config = dict(
    n_layer=13,
    normalize_top_k=True,
    routed_scale=2.0,
    shared_expert_gate=True,
    n_head=2,
    head_dim=128,
    positions='rope',
    rope_base=10000.0,
    rope_fraction=1.0,
    lr_head=0.00802,
    warmup_steps=50,
)
Below are experts of layer 5 (counted from 0) of a mixture-of-experts language model. Rows are named router (the router's row for the expert), up (a neuron's input weights, with its number) and show model dimensions 0-255. Each number is 500 + 50 x the weight over its row's rms, rounded and kept within 0 to 999. Numbers have three digits each.
After each expert's rows: a language model's description of what the expert responds to. This comes from a sample of Wikipedia text that the model never trained on.

# expert 32
router:504571522453531466563569568456459487522469550529556457453520532461441445436496526429559561443560442573556551472558440536561557560559484561493439476557450446526436554469551463528437481435481568433444528473531558438442451580425440449564524447445487474454437507472534447489533558453449567520577552430564438456580564568530513541537416430515478464431459423547528541443548512530563568564445429543498462519534445432470562556471440456562443440542443568494555571506437583476565453497487445433512442527423452473438555446446554569495562467435534452550553552467536480569457546461554459442445466433556560560459485497425432425538542500447520545445446548460562565557507464546492537549449555423567536465567466480555561462559444568506544448540464535515496542429462498557556475538447427
up0:486537572477511493492599483473511442489540525468551484525505447495520521554443416537459453552481507543560453504516483513443548509528489523496443481634462481448547468450475500461519460507400496418559529540496447536520488471471638548496527547618479470488466593574497520505505475527429531635563435472525506569441427486385568417450426526505506536514544537442528463535546437484429469438490526564461428461500554530469503501546491481446572458593479497499547560453517521411479462425569518483380434487538558573506466537483472492530417608523482471462481411454436411410553499490475508531481455533521464515456535524566455481453473518447507413542569464438495506356559464520547508372465533535460461365525452416474585417501527534636446577491477500544515447530492540459539551501462510
up1:528466501512504567517500399483473553578544551496422537570372529533497398496462422569479505604432514458516499550532425620470531466538448505549504561414510486576419469567510514478545463504512496508429361443495400505513578393530456598559429541483484407563534515464473501512570504481485466437439474606500463509471496428433529464559492414564507453440555409465551426575544536483562454454448501475553548498526492511491445512579586520462499514438499472499518412526590576517475508498519523505476526502517598498578439518530512443447502439558440524495492455454593539445456547443496504495498622450565476451457527563550582481478499545518470470567452464506423490510434507527493413522486527530391513498495478601486524428488454493522548475510425425481463514489443517474484434442373441
up2:558384569501502486489524522435531491593509499462507426565475507543520544483546630589505518587540614562430523441332516572446547466520494555438542477426539535513586465561494490481455448573467582488455442513464513513515510519503540468569551577487584532537509471565514486415497440498421412497417381504465573498510428458415459511462499478515522467437553566454520484512515418540440504599508548456483530463467462460450511617532558488499546535501498459508466537538515482597431520576525511373493467481544547440534503521466434478561454446513485441531495483487502465562435561495530594482494531517450419550519508524495436572425545392462553473490509475437503534395487536399490484532597558568500540498513511525485474586554581490441521539483478396479503489553525591499449521501497590
What it handles: Foreign name endings. Word-final pieces of foreign or unusual names and words, such as -ini, -z, -ia, -ka, -ek, as in Fellini, Leipzig, Lydia.

# expert 31
router:496563488447540473544572559451438486534457543539541452465510530450451443429496542440545563424579433547565527458552463545571546560557478537494449493554469445538436566467554444529437489433484554437444552468545565435454465570446450450576509440437494458442444515463516434473521540443442561543556559443563459437574556560541518544537429445487461472441443442536528538439553524536564558557436433557490457538540447432487564535450451454569438436556454567483547571496430567475565467506491433432514439561423435465439547457461570567485549479454521445554563555455535506554439556459561461465452461435559565560465472498434432436541573495476516556427437554451540558567515460543465532546467557443562550465564439498558558468550434558529552428564460533496493554451460468562562470554445439
up0:469443507529536420513462449576505429581516581543568511554570470511500481478442471599464450512443549538539470545432502531502481506493532471439455514414467518480610524541433508549506371483533396626437491580537535523542581465600529409542564517577554474465502526535545470436532473493409515520470490470583456423485493519552501398561509614478517521625491605551466427535537520422451515463504539483496497455585428533518501480495575570506572441556517415419504485493446552487496457426446541607462463398464383523492508606526518517414433574474481529490438510491524533490526473402457499516560524484513572494421485491540556496585596524503536510469501544523514453511513508530478516540529466564581535510534401553396488523463581508555491492460504466464537450537546487584433517468528502
up1:482522452488516507543401475507474504493531512500555525477444516533479568503478489559469496493526491508344540533442500477424498459428438536479538502500452520428487494500500547554563542456549524526518465540481384502458575456564480537480477570486496477549619523463617550555422461451533464575576531531465469478417477546470528510414493560590532537536532478552518549525520453529470475556563506490454489499588447525537494530563546476422580542571471538623569509484497402532458492499507519471504514551618520576498479546594461470497482522521464498419441404520465530428463528489440414559568384531463410516491462352381522564488386452498540476503452503573560375401489434518555479532415424507525481534498465472477404511521486458616525457541430490448579512482503457428515548467520475
up2:530522510463467554450456495573495487504637454453482563445506544466539365423524526559545399554491529405500482500604516467466513507455475355534561517601480652532479485519474583377596459518450619508535515368519557468481505534525590507436551531557460535446472480499516534517518440532550549574475437526445429483485501548583442486508538543552532550501565501515482443555502526499508530495543560517498534598476516480502441512506616505497509553496552523424507566495529592388477519525562539423516626488602537526513490565509515534459499490593521622448472515521495425487582463520436481467456489496513524476534411513534499510516519481489551447549479486452421421495492558537463506528540554620502562530496596533486534490489618533478478501592529449488489511527505511533451502458455519
What it handles: First names in lists. Given names and New/San starting proper names, mostly in tables and personnel lists, e.g. Robin, John, Mike, Scott, New.

# expert 21
router:495542500432574434486538624493424500463508509613510448411497526436532497498463472458523526542519509381420463521553497428532506553569472561489452440442433480528504550540500462483526497555420631604431490438579538552450578499494441392413515452562498457416461591486537410475583560537464520539561436514565488423532492509544458544502581528427535489510495422533511439561409559594567504449472511546495451521503435477498544518488455515560474480596469546401477524440445530424492486523438486491466569419453481572511511475504564517501591440552581518523534546537514423451428582605431412437479438571473542506421432498502484484573527526492532452447481447448498411532496535510568560553472488455527456502512545411502507446533467467473549468574516526464528498499570579488518468519574497
up2:443509461498581482499524564524521527356446540474445452593486556466424532561528523502497491531531491446480498517444558508482437457420522472461423373550475534548491490553583548520493536498514530636514470528480502609467411558471496475499423461529483387471485521553525521535529576516578592497532466491410565487514575436542497463578423525532501501646584559600488510581576456515417488484581452486487530566456519422570518534558550461482536404416468452494472518536445526499518441468440489644453521441510563596508519506553524535506466460558552446432450533427573482563427488462495423550458505545458464498553502484549540448478524449437476397525470468540417454543488482491508489454471486537449394546486535529452425452549531447521500562474521499480493397460583535538463491488491436
up3:555590464471523474507458604515540457581471509570503512496500497502475515584532518504582495535520513524526451509499491506399500501489543517472451389449538493485537467454436479447458521561477524579572546505552524471569457555579460487478473464524554522465603548469514533407501449531550442536558413453494586459476499524543479518536583541462499556547471502459570469600393509627532540490487584529425459521488528653483447510552507499449419550573472513439532562533478356467493553583496519538552493469456423477572489539528545430502506508600540507507473496507449407471427521581513534512498450521378446462460480565529436521560471683559467538575446578513482459470415533444564489497468449514481401423541532417504491548437498439529519519548550522489521483572537518518420459554495428
up4:507425418483391518520522499462573506387398498548445456536491535589511532526465487475498522514512525582405464497496507423527534464494499496480526505498476395506435560476547474542431507501557453449468440575502518554494493468522513533492444498556569499538464460525373430439573478465543457628503412585448537515475522457538564486612514513475555458532455538429581519485427495426431550628539470541493490455407533486618506568474486503522463532509549566512482414444423437560482490523568472547504444391416530484563454429439493485561596442528514571499536527497478493498463497497529546523450541358498580510478464468439504566472429498461477448457562474432504624540514502486478585474430573518560515519453558504498490500554504583410510423407436497419547497514486524523455429454520463
What it handles: Verbs and their endings. Main verbs and verb endings in narrative prose, such as avoided, became, began, played, has, and prepositions like with and about.

# expert 30
router:484562510455555486566566550442466492508456542535535465455520520455449436439486523432556570428551433552560521475553442543568570554558478554506431474542441451524439570448565470510439496441500548430443527478549559438457456566440449454577521432444476455452451514460535440478524537434443545511552555450563446436568562572544546553533427445491458450427453443549518526436537520552573557575436424558471459527549454431500564553478446475561451442559433557483545564494442569489564439516474425432537438555428438456460562448437533551475557479439530423556570553472537486551452557466571463453431442447566556558485482488432438433557553493489521558433456540448562550566507468559481505567461545437546540470539442481559558465548433563515542449552462541512528569428459486569545475544425445
up0:476440564573601468544481382534542496575486519483462497474427454486404503527473492596520485578506560660571530517494506496440488460543521498400525483434511603469454399468494539543543485472530399546606443515588484485439510499565587552495481541518463502484526462442496581423499494528462515474523514465586475565517499495468536494451513512611435465471465475550531433494549548500517541472474578475481510452465485590440508572487571562513431507471487509624593472514534481526548561455490509621562468483551410445462443483382531428493515519497470551547441496539494520508526468489490537523522548516520456400516506551467434504442500527499512489549540447512359597444571584494463484509526504443485505480458597460467490470405535445517514557476450431476597509610525521535466465493649508
up1:493510528511531526397372472484485510464493410481543586505530548533440456549497519551472516527497590494495556539545528474439477494458535430503534496481579494544492557543454461494490442464421498573538478455501446476621662490514549523451569562489488480496541466507547500486550509516519430565499444405523478477454554593433566454523507489550527460559544585502544556510519411473398475422550557439523559471472465467542565497570503487469547399541470480577457559537511478578513487554602453444481508518557525468521484477555530592469518520474445549430512475477512514545418565392618476481510461542442465404507451513509609546440506590520530487484501466516475440415517589557486497484511562524444457460440509530619435569484581534473525569561473532563569462391570466404595491525485578
up2:548422462522495511494468501496532466502493485493501501496460518575493422551514501489541465534474594466445510489491481500509510544429511519446429470408422468561544593469480577441570517471458518432550628509498464552564353511565514425557452513494514545452528561528379535476436497470560477549526502536418490522539506513483620472549583571473630494490592508489532464518409473480500524457564544468521398386513490508390499409514463458434550506470615456486495489483546460539453496539488505610468523398474519432505507505497548500490593491505409578495472540562436478451483531541481504475556502383468426474475489549531460563416440582464517566473468560533504435479504477505497570396561463506437471420426584489466363537435525537454476525555491537510571438566568494492453558466499443
What it handles: Copula and auxiliary verbs. Main or auxiliary verbs right after a subject, mostly was, is, were, are, be, can, must, became.

# expert 42
router:578532499468556473460513540444524490573455453592602413493459456490530561438525565466580469497537494568541431459546557518524504515548470593408479434597476433565426453417580432576461486507445521493420469517585484612421536580501457485561596465455492457435446529483559454488582516459437598428505560481558534437509525480552516517567469436491458518493473447595489450525534481498498593503442444431515572429449422455508573539456469424535472485469493553459521546404452526492519466480414459506500482480449450592497529424480490544441465416522540449532478542470454549521468444511460526442441573433538457576486441452479475499571542549464426557549468561500550559514596418569400565515438485446533479514521496428569446444545472519429518507488563440443581525514437477522543457483471482
up2:532431557460548525448488569484517489440568579585540461423399543519442467533494544452468504532438536469472446429543537460532451577506440542542513485489504577497459604540502476452478430379529536532472514433528533577520479540504567401532544521505623475463517534492500483533486560422537503573492548460502556550469497458525574517557471570419415458527532564461546465547468519521558491502506635636548475435497526499464436522594394493479534499556435557445514511520500618463480525573475468511403582496495519510576454522504519588490501576535494544510525493477481627502539503488496508517499419479481563449536458555458487476476405525602572368552535438428457446512493491506483455450508509439504455454489504468391483500394503491424477536489480437548565414543592457451388493474491546
up3:474450509528473463474439611507449543524483508501550550418483471498480531552552484645518498467618520460556339519522493455434545599435431443463488425477497430434534540453564511447624496511463549568493514499568467500498462516543598510558537516523546447461516480562479493463598477484461502546469415452483526444514472436537511493515442609411498490549461489517473496553473564509537542466540523452475580426516494474466406550488491522513497559563497528473531498399436485508444516529511475502538550579456524543551522511524462453458448557694513529504591509448464491442434534487622502555555535569514556520425458505506548504537555589494460570450460523392514538436584444443452565515575561498594554511451511548466480575537508524435417503531516447464534538516466488514549408559529557
up4:516376459478640465522404536475502434524577523506501505585444486496424536537546489467452500455532485467551495557514490499462617465599476561421529494472514561502480521492518487433517501381543514583438530404506535505598471445520502466508540512477541456471474520568449436490471452476441520500581469457592443512419429504577448425471416497574473484468495395468544646534558526484460474545462485550458545493480459488529498534467459472492518530469581538443509409443469478487483505506476528498365502498486538420535472525513557483480548450531497440498564478537471529481507506584439457495526506569532507499456431501567476490544543474435518595465454546467505564508496476541468506485565586447517649385445599539413466505448421502555547429520471428442603497652548462512570488513556517
What it handles: Noun endings and nouns. Nouns and noun-forming suffixes closing a noun phrase, such as -ation, -age, -ity, -ers, season, years, culture, date.

# expert 36
router:489560497457545485554569555448459468529450562537534460446518519449443441441507524434556562436562433557564520452550446544563556561565492551496430480547456443535445568450557454529438493437497558435445537469538558435446452565440439450581507437442480448455438526464533432471524531444450545540558556441562441446571562573553536556522430452497460448437444448540532522436542521551563555563443430545503462526553449435471559542456440457569459446562440574487549552491435576481575450508476438438531435552437453474442557457455553565491562469457531437553566561459534487554443549468566455443444457442555553561484473490438440439532544498481513554421446536456554566563514451535482517556451557433560532467567448493562562455559432560523551445563468539517501550447437502555553447547437434
up0:475468551472535547557522463582567468529549470536417563553383503500458462416464525579487436613535507452436536469519477477543529515493558407428564466444548498469452529505465537578452388468416557517434437553510478453535415484415496518516475461513439380567504534506500628521516494475481483493365542485473442437437477475389479548448448599498573558492597563493561516525545488462533434477479498440586517567530492561526514484547555597443552537513555484507517452453532512439491502509531531423580539549542538600540503397514473454474544539502517507508489509474551546457554490442417520539522464608531482398491556518499492529425527502507551481579564490582427536464506563510441502579539532441445492466437586479387426454443563436448474445544465510416463485535493496489465446521466486
up1:468447442459460512541398437482475504524498457518520538459452538564454559489557564553500466538505562465427432609456522467434454561448413451455567501489407499545471517480480493620443524389481522507488456565469401594555475450495451482638553515425569561473570476445433382512509509563526466486537518495533508528548456570435559449450491466490508508495540548520475571488547512571471484527531521398508504495563541545503575563396533485442501507531561501464469402590632402494472519459470484503557417501569546511603394475539540519500378583458389425489456592496453497603573530580493559503531453487526455524425533543524538494472434483498534480500504485512450516557494404479504473536571437499520474480487499544460506452563535511523408435427524513508517474499522531446518445463575530
up2:402456529472497499399525459567472525532461428438420559493484514483486501499478459531574397582437512439476474511573549556458481411516509402362396455475530456457570536487504588492541510477503409528556503517481386423592515498592535519592413541496470486475509470537541464537463547394461536453544533541458489467427484437454430556471513528500497582494503494483571532459486452464500509489552561459489472548515493554461513436519558581510543517574485466577418484457410459491473519584555426443403504393590439436562516543517454540527493525402542524578437482495519440486466498554435546519422364496570472415539504465547394532458576455537527603484493438534543488500445518575535515521524465448401495472545478477452523496454553504508523480458529434508542439520541467532507493442479599
What it handles: Names and math text. Given names and entry words in sports rosters and lists, like Male, Erik, Vincent, Racing, plus Greek and Cyrillic letters and math passages.

# expert 11
router:478558504447539483551563551441457477532441549529539459460512526455450434438497532440558561434558436559557525455565436544562559565555491558486435481546452443537440561450555467531435500435504544435455527463542563428443448565438449462573504440440487454455443521469537441473528542450450547539559558447559447451565563576553539551533433453492469450433448441541531527440541524545566569563432435548495457527537453436481562549457441452565441445560437560493548554500440561484554444516480435437531433547439434478442572450443550570481562473456540436555573559456527495562440557462569454448440451445562558562480480491439440439540557497479503552433437547455558562567518448550479535542445556438551551455555448486553563453543432559522554442550468543508496549435450486562554451543436432
up0:534480571489388558495473444518482531514448502478511492586597478558501467441541536525526437649494457472453473522506519603542460565448517409473588460566547511487526496411403541603551519633570504482561541501439533529472505536443536522481545397501472512520436540542465574534509426511412495540533514500560525500391492412460441519524469535488469470499478504441489503499567500500587472411538585510513529456522612499425427478543553532445501428555486429552521455531534490414506507457475524546472527490497500580491499552555399467489498504433589547460515474527607464452486457451520606502579454508570514458406594480480478539448509560531525455529544566475573439499449467449463451407462536541604480462517506561490500501357466377479460517568491486477565538513431426499483541501496557
up1:506442506558507490522508591561535517445578467593492591507563527484472496522557433512532393505483570445498507532457469535438521428476567523481592533437407472499632424517618410511583510505529507541555505514419545560455498454585494548461450481511444463490512529586528517470382431514550504467544390491436483566526568550456500595533586514420550496524536510432437591556517569496530467530498522495490520486545515556602517545414555511475469489551427443485500521422486514455376440559549527487502475526496487549483506461513441428423426508428498561489446477472604553440473438405475507513511511441346564537533526453542577463503510598455496440491468506492460457460551440455518545581489491486463533477580483473548465510467639483527450407537544559467470486490510542507458544532532542
up2:462357531598516497524482417519552481538495492463412483425496517513555504538562542514509529494547646385514546562470519495495515431374466442562469537561477561523562531442546431553550592597489426535492616523523374538535572450543585519438468559520516493455504482481393446481523550473523454461583445503614510491550543503523494511545481505486536531514509602489518543470530560501487597425422523487483481502500410563493502496571499496451412494533498513479536410507469484485609519513506530521471417489633441512484488512550519491513537518466508417497427466528524563470608463530541598517619452532528514442524572536420541546554497459476468458536536474487581511511480460439449539475560506545449422595467481494417442476431576467528470525460512509483441419526527582486473566525487457
What it handles: Mixed nouns and pieces. Common nouns like team, club, school, sentence-start He/She, and word pieces inside names and scores, e.g. partnered, Neo, Boxer.

# expert 2
router:516547460446489520525563542438551536453462541458591434493460499441476467427532551414501606467479453548592486387564473478559557483578468586475493467517582442520405593497535502584438521464567448431512568424530470452477475547444414434527403406423527499545466506450475417530541532500447542551498558426448430473515508532532442520546457474536439516497428410484499490479553524502558516596429449522420510481472541453450547460456417538543509438515433517549503441529564514505578493441538467461525528551435437481438560463439573552451562498417450522552529531456504489485474549440594450442459472421613552500519556546522520453562437542418504500429478565580550597576483475513506492556450491408585468456464467518569558468471455550509462498492529499495504544514434427553593481480430456
up0:532479443610541557466476467448486547528546458501566551498557547518567528539490494378509429564413549556456556547451600417461514637481503463599538450472586489466548418520489521433427457465514586594454515472480480541410483520525585558476593561514544495453392533501541471523585565495456494479499547505545487549526508510547553441474549498480494571433466493536466403512479523467567487488514509490501559570485488517501547473520483491511442484450594466490526516539559542537484485451467463516444521559524436577451483378568506526492570595584572609412488517487476512444587451538456465515477480499524431526488509336449529517457521572484576565448573521479556551464468479532442517441621531554535500419546435510475550467476488615498530482488454439457458423483527494413541447527473448
up1:505484494513574452555521594465489583396513497525574542481514463567486496553540461465506434613469509492484420535467552407576505446494501588474544472543466475486482593544465528576455552544487450636534554447518561502481435524547499535498553576479537494512469469513492513511495555584504569524522599439450561560423502490455496526604560467452565521564504521576469530491548432548432525459507452585517513498549499534491520541594514416461538559372518519470437431488545533488576508489462548472454613567554467549512497554618490530470445590506512489532471425651407542550483593457451504484403515465506504617494554484513471594535428562581508488510511515548506470539535371465490472469463416502550469519539506487467466419451531517541398563529523468402454471460496474482492459512562507
up2:573559542461454583456441556491486529528546529491516461583491519552579490551600481531410563477489547537522537470466529489510471440459416466518560478502509552598547416486419465489593527441559483545482519499459483548513488507570517509449507495433529501449502499500489522501553578392537471491570354468434534482508505481546437568489624519539442536536491532483492410543546454419432415571568486466478506557508514565540508500503615503498478498440557386581458479541501577583516543485433493458544521509546555517521546439534461517439543432473447572531498524578565510448531443532482503452382531417513579429574556543520463566477412538549518492416521562538504517469498493477564497514538395542507500400501596448454575528565551439500516412430507518354443480462411503511482525460456431
What it handles: Capital letters in acronyms. Single capital letters or short uppercase pieces starting or inside abbreviations and initialisms, often after parentheses or pipes, as in PhD, UCLA, NPL.

# expert 13
router:458561566491512492549490565496464437551458518458551526403478539473477433473461536551553510448567387578600562430546506537531478539555473533479471505549529501500413524437579437541484539451519487432443457500526506464479594445441424528475555539404464518524460504428578483534545529412398506519495476499519484474559527470515529539513470430558408427504534573615537461544484464558497467527452443415529453567450522467488525567461525499529423446563521446420550533533480455448557524574459480469601524533497512431525520439463557502410535452492483470613565514419532573559505522495543612468435457448550437509554518478548430480584574504502423534495477500455490503506421448520528433571457558536552545531490469556586472548575519547601539385538484479614538548421468477551501574492409430
up2:522433539463583480530483571548455503500476535506471538434462517499523448640466611541521454434456559561524544411515504486403498504501438486487518543542515506592523394505579493562539466589569570509517469473488416496523508461521481483487503487521557546499467430487505515478410510534514495506518486579480547573581579538504465548527553518448439389585488534472389408525535454594504510426396575520438425585530474454474510473573616469521541468457517490498504484473608500543534493489482574585568464504430532489493421463525516448493511450531463542500489521596430583528522516490431536482484552474555554558546444474538587595541481467442561574508488443552532537440544539426492421529516430585556520483457476569454411472436594494583427391414509489475506581448451526446459517464521513
up3:422468484418528536426544339437447435502500503481524419499477410520552573430500517432473501577464533417467458466548594499459633591475567569498459582509418530384469629568466488559520594561530568557457482538516507504546392555499485513553530542450494488469486472498443578515584502496445556485488472572453560417540479539526459412499501436496432565496603514446444558530454495524518571527505584509443588423396561536519531468538518473433513482515510542475491511453539533480471583531457554435481567488449538484567416503529486507519486535633551529498477474541467444534396522465469503551475513549619554569484489547519416562549477530502504517435481496479458502540441512576503495528457518494441392495546530492526449448453480496461414517484550483458549493499416526558485434509488515
up4:418480468550487528471515462529493593508468543543457516571462467516516477561517478519507489571513452500505552496459517539508459524452526486485499460555467621552524488604549506512454594537598419589536548579530467454541519512505492600613465559505497516511575400490416627545459535450429503494487446475417468583585471526404604515534479533383443540524514481498437483427457513534451484436488512545438494522560472581464466502548531528456498541518517531482626467458584517508530508554570502422564480511516576553479469598392501594480427450462540527566434574521501503411519435437536575492496469454458466555550472465518533472567513495582404562495523644494507529470465443463583526495504493551506621454569587462496486491493424517544532478555589521503492468447501495429528470592475468
What it handles: Infobox field labels. Field labels and headers in infoboxes and tables, such as Location, Votes, Candidate, Career titles, Date of birth, Kingdom.

# expert 33
router:425537502452566447495569547431553468466476504465578544462439573464430423467531507452564543446571462576567586552538536565479503529544469543486498486565493441413410574521514454553433544558554484466504487432470522441526511576452495427557520463458563452551486457506595457473416509478464531537432512441462460416535554525567597477482448488451446508513438428525574502510453521564510459579465457512525525595527561459422546571430446540558490445508485458471526484542453502431596478540499435418415521513461448419525479442428560566498561427442450495538488526479531559612559582446500478473409438564490486554522480500538425473572599528540494570478460494484504567549420452551466491595394539441525499486554430582573539481554473551451552487539473543514481532517423468529571565563461460
up2:475542514451532457462391516564556510403429563603513566510433501462509542501529598486459438558594484496499413570479483532437549449541469540527483415450449536485401441495565497486472435487465499517525520551463524544437527478547525535544548451551584522450593573522485559560461607552501527533485437540550493518548449503549542543580493455468514476499478525491539532400529416464492621594462549533505516466576377584507481550542506511428544553468538447550533437609558540491571540470512495586521474442578475521368442407657520536409527450469499470520511444513498561583562491512503591438455509428407423465537503523536459572504523519568469526528472514517519457588456499476489469507504542505418538460489512474455500510490469507506492442551457515501374493471493431450460428485580515
up3:434473453472582539412525454586475459380421494496430567558498471485496503555403512504581565457531461474514481564462557552534485552538448460498522482425552540446532524600512542535539415646576499512493565556465560533386477551451509548508591497486495534506475553577438485448447514520619522383518442435511535551447543573606500570520537530510437472563481490494502500531503508453452546387480493467458648524476456468552492527489505488480453495430488484513570457533484561508497416492480501679551486529501480470413512477563466502476487488503500505510450483526517458481541516446542597495568510489520536499553402527492466545492566491507494520599557460534549430386445469547491550566502493419474591463580483605602452504474521539593482524453441455543497503505485506462528524416488454
up4:520532523574495568516428511472500533473461529466500555495505461575518478553461520467517421538500474523476494519462550470484484486523495411537574443466554540477564571446452568586519442517517536510498458434502514542470497409435383493549543597517518520522502521500455493521442513520509574480523548510432473596514444407498554496488555509488475473387515526467413451557401536472494380466443480491615532465450492616502442521539440495538482509563470500499389469538516579543527575443491579513587434536503490501545540486457533458535568447447514530549487496488444439492620506551530554433445490562495471544575550431493562519437467496595453393523537482469493500385557490515589474564458340554540579543427522458548527435475576426442465566560486559611446608474556562557472468526516508
What it handles: Numbers in tables. Single digits and small numbers in tables, lists, dates and scores, such as 5 in November 5, 4/5, 1st place.

# expert 7
router:492556543439580422458535533496443463497433555525512479429468592458476425442473487461543550459597447556562556503530478518533549525570435558493442499539449448489432513463575443516498474469462570426466469479563584398432495558506440471566535465472467471428460507470571457465554520413439565541571519454543443474568561544589549579526466488471463449428454442576517541487531538527572550499469459558522472502540433438430538553445470444567451472573473611471493548517439560491558455522499437434572474545434510459408545473450556559450543493473548466566569536433564504528509515459593475461465446427577553509475422447427449434530561526459546532421474518451572536546533452564483579549511566455559553472508472488529556465558427556549538435523417536543516569459463466556533453605428458
up2:483547532515524516475479496577466557521511507552477559523513518455474519532491501547500576563670536562542523446439464574484407611561542428373539557458498560525503421557528488481494520516448517512564403523504393489517532461543526537421487530481420488484413445410474476484541576521412495501522457448472528607584499521561553546569520495474543485486574534535467495529566483522499482447467564397493440568530461459435446460585549586515457577539557525461535439532483464360506428403489518433483552514637515445553484529447555503434506529539540466539559498498528491552514562435488489502537533472505468462501534479464553444414487468397487579534520566629471392540407478490491522486555474532521593541486519580515442469546398499560498453467491554513515551534538484542532542548524581
up3:445418449432466521457484543482498490530512602490447554524453471505506522639519461406491419650547496455465493527611505497479446498593515475575492525448468465475525373518428436562577466547486462422515484448494498584445532537488458519410485467579505493483519503634524512511478520480443466555506560574475561571502385503534490508511502501561519495497528517476488553489441525384497579437490494501508534535460499551453503437478644481456423516508482544572475504573538574468502381445545445463445462530576533480486474555567461478547564491487516552504492474494538613502500540507498492478530481499449519569483457523490551474502575464509555480503571559522482505469549490561489518530499428445442562491422371548527558566412522520586432536441351509479463405514561435395555460530496524
up4:542447486523491535526498472604458505405541420511521578541595406525525448582471452534481561478531401569417492579528551474500482485521583417521498535462483497448517451565515507494495527432477517504484422578517525521438569533578552561395542556582512463505477547579510469491536475533525511479511459500486523497505487477493454476572548532561531435519574496397536481419527518491513528481450516476603473506481590535601494438507509439469427487548494537421494493487457403439580485443493433494434526524437489432515492519429502510490472707462477498567451497548470480392515562493394515479531584481505450463440516481493524474484540543465540527448514468471404469445488585515510518496454396482532470507584560593454643525477559435499578536442420401530501502497406494554446499469604483
What it handles: Past participles after be. Past participles and verb endings after was/is/were/been, often before in/by/to, e.g. wrecked, released, known, used, located, born.

# expert 20
router:541516475488513478530522527449490490494487569400521417501526574486510514468535454430550485437515438536492489458532469538502507503555561509521494445509486467544534463541571462555432483478472539475446405448536577497618546509424431477559447493428557481443425490481425450455525475437459459524555489452454432424561511489392515532589452513590553472485454450492480559430602406511569580492509440508525492432529443426422511456442430514515466465517447466407610570523446500490451481584499489548468428498440445532519528432510577512523548488396527441406479610496522445581448514505547396526563511514517537580507444525474534498543575572428512436475436552489554571593564464437511539494430464513594510588528433559525423588521449560550567593490615515509544551474432514529507526511463476
up0:532475488615606437514459541460480523453529564526449443534533495522474584575535515358450443427497499469454428551482444412511425475472488414501558537540529496588495428398509552471527458517566479457468487455476509515511493483478416555518475473558615513504558462479480587489510444489532496530493507448383439498498402510485521445395480507542437511512507576469567563414534492457423489423546598517468554471496500490456374479461429436411534494501501515522508470484532507556431576494442519534450502466487465466548511512451509479549474543467430491532576496469439579477458407512507480456536385621528480474600424554487571530478563588524548549448470493373463535560483427527421465476439520509548514497486475513438510451495507505536489565479537590578584409408561542544465490436481444
up1:461435441531458468511482462503484606437464544435558585519491470432495468477586557511430482551463410541534558479444482489557503512499434541543488491390538595487420509430554539470480479438454527551487458445436478397515611512534404530524500441560450593488526513500546574467491465536480535563521513532501448491417463485539556555520548622460516433529519555520490448467457491481580483561502425477475538525528442455486496454486526500474581528434423469380484497524476559449509558516525429537390520514474480496421542517519516487421570600532510564500607618519491490493533450489451591448581462432479446507504537437494585511538468463465516472536509429554519420499479465431607542475494611643516570365547541443497474602523527471449428468545470477565433484484519498542477521529500453
up2:525499482442515575480461426475571578373486586389443504542479531440492493518407496537453417467554429484505469495491520462453481429534511504564437472574539581555588463495328482567502490510521465422493483512406553494495497440452411534486473476478517538508507453466585493492453461472503540470451504455392498537489519536548570490518486562536605536470445471551530498613490520494508458478510521528573479550458490571599436520485546533469462440492497551478492550536474416477431438594523571518536419533593464456499482530571621602460537509503471485500560457481413484513474455472491485486505416544511455448457577534666505537552523472533600468501431453419541469529577492535542479503450406557509584538493484500482531448457498578515483577512607464498432473536432555525493426543425510
What it handles: Surname and place endings. Final pieces of surnames and place names, like -ford, -ville, -son, -ridge, -en, plus name words such as London, Street, Stadium.

# expert 6
router:412571576579532560454565506549433534523490559469483483533564483518456537401554537488533565462559510564565536491549513555511482550528536560457456471518472459419480571422505496511565572437526460466518539585462523486479473542460439496508508475411486430417435505504430421510438410427465446558554520443582443482580482575571545458471407512478490449470518505395563558546547573514585562525431439463556481454477425463443587542485460520545429429450441533514445544557452564485568475442585510456478552554450484471389541476441497562509543442475486468557542437530542489555472535411488465428470429512551438558538479601478466402466479471509512591402490502442533571551555462564459504481506526431533467485582457518515548481492478544522451442571575562530543615467484471531446548570454461
up2:513511543393494497463487520493434518470454493563553417467460442510483496470492514471614452537576387381353445529565453542520473466519547547482466458558503477488562535463562469526527512511484442504485445439578508531405494577479452543528525503492436536462542476527457453452492527541542441399494493458555420527413465591448450527506453451546495421552454488520478556546425538536529522435521411535409494488510541484536575500487431471471464503488499567522429487452461576575488416506441559587468509611439489465619491480451550493473476557426510493495539486460489562555563465502592509475447435545459463520447488524362476535481535513498512431558458487526475537464522419484493524559511462429535609478555469555537542405389496369532456629469484488434442498495512472455592493438538560
up3:568523535482495492449513556499566463456511528574446417549545483468403502565465599447511499643527482502444510524445460504498553467477506488407488501568438483538532493368623510502510484541512471600461487503522506524409543510547535505529559456512519491535460542503543556476555489460401565461426535501542498466480467558546425533519530519486544532643532468460481568404489510539482530411592520573520555433532496500531520492482495437501423521480544498509511577455495633570424499489546441516514443406484443507464469544520581529531548459469464489592495523500539512348505571508568636513481423458505552567454500465367436505507406509504425415552505502497587598422496460491467424436482438547560530522476523472525559440550463478517432490481548531483569615469499509567514507464468490
up4:550493502523404533592533408548524522465550561461516478430534514534490514523512465599438547470464431554565410525632386426618449544480478535522506510499449500486562495438541412519677471452548556576514577430541468534478545391431432545499532395588371560557491489512447517554582538463498514551547493486527491488474537600566488466475518563488499418497366510484450469481542564586547580491535409451459527466475438474493488485521464538564525372473523556417473512452507474536498554474601508471470410475492497508482528564498453453488523510531499511499425383564512514504461513472467488416522509520484534490491583449515646514516482494565420495485431489513575584463479543486476545501480474516487494496484573543528523525464492474458480574451540441470521490540436501517445525551483483
What it handles: Digits in numbers. Digit tokens in numeric data, mostly table cells, vote counts, coordinates, times and years, such as 45°32′, 2:13.831, 1853.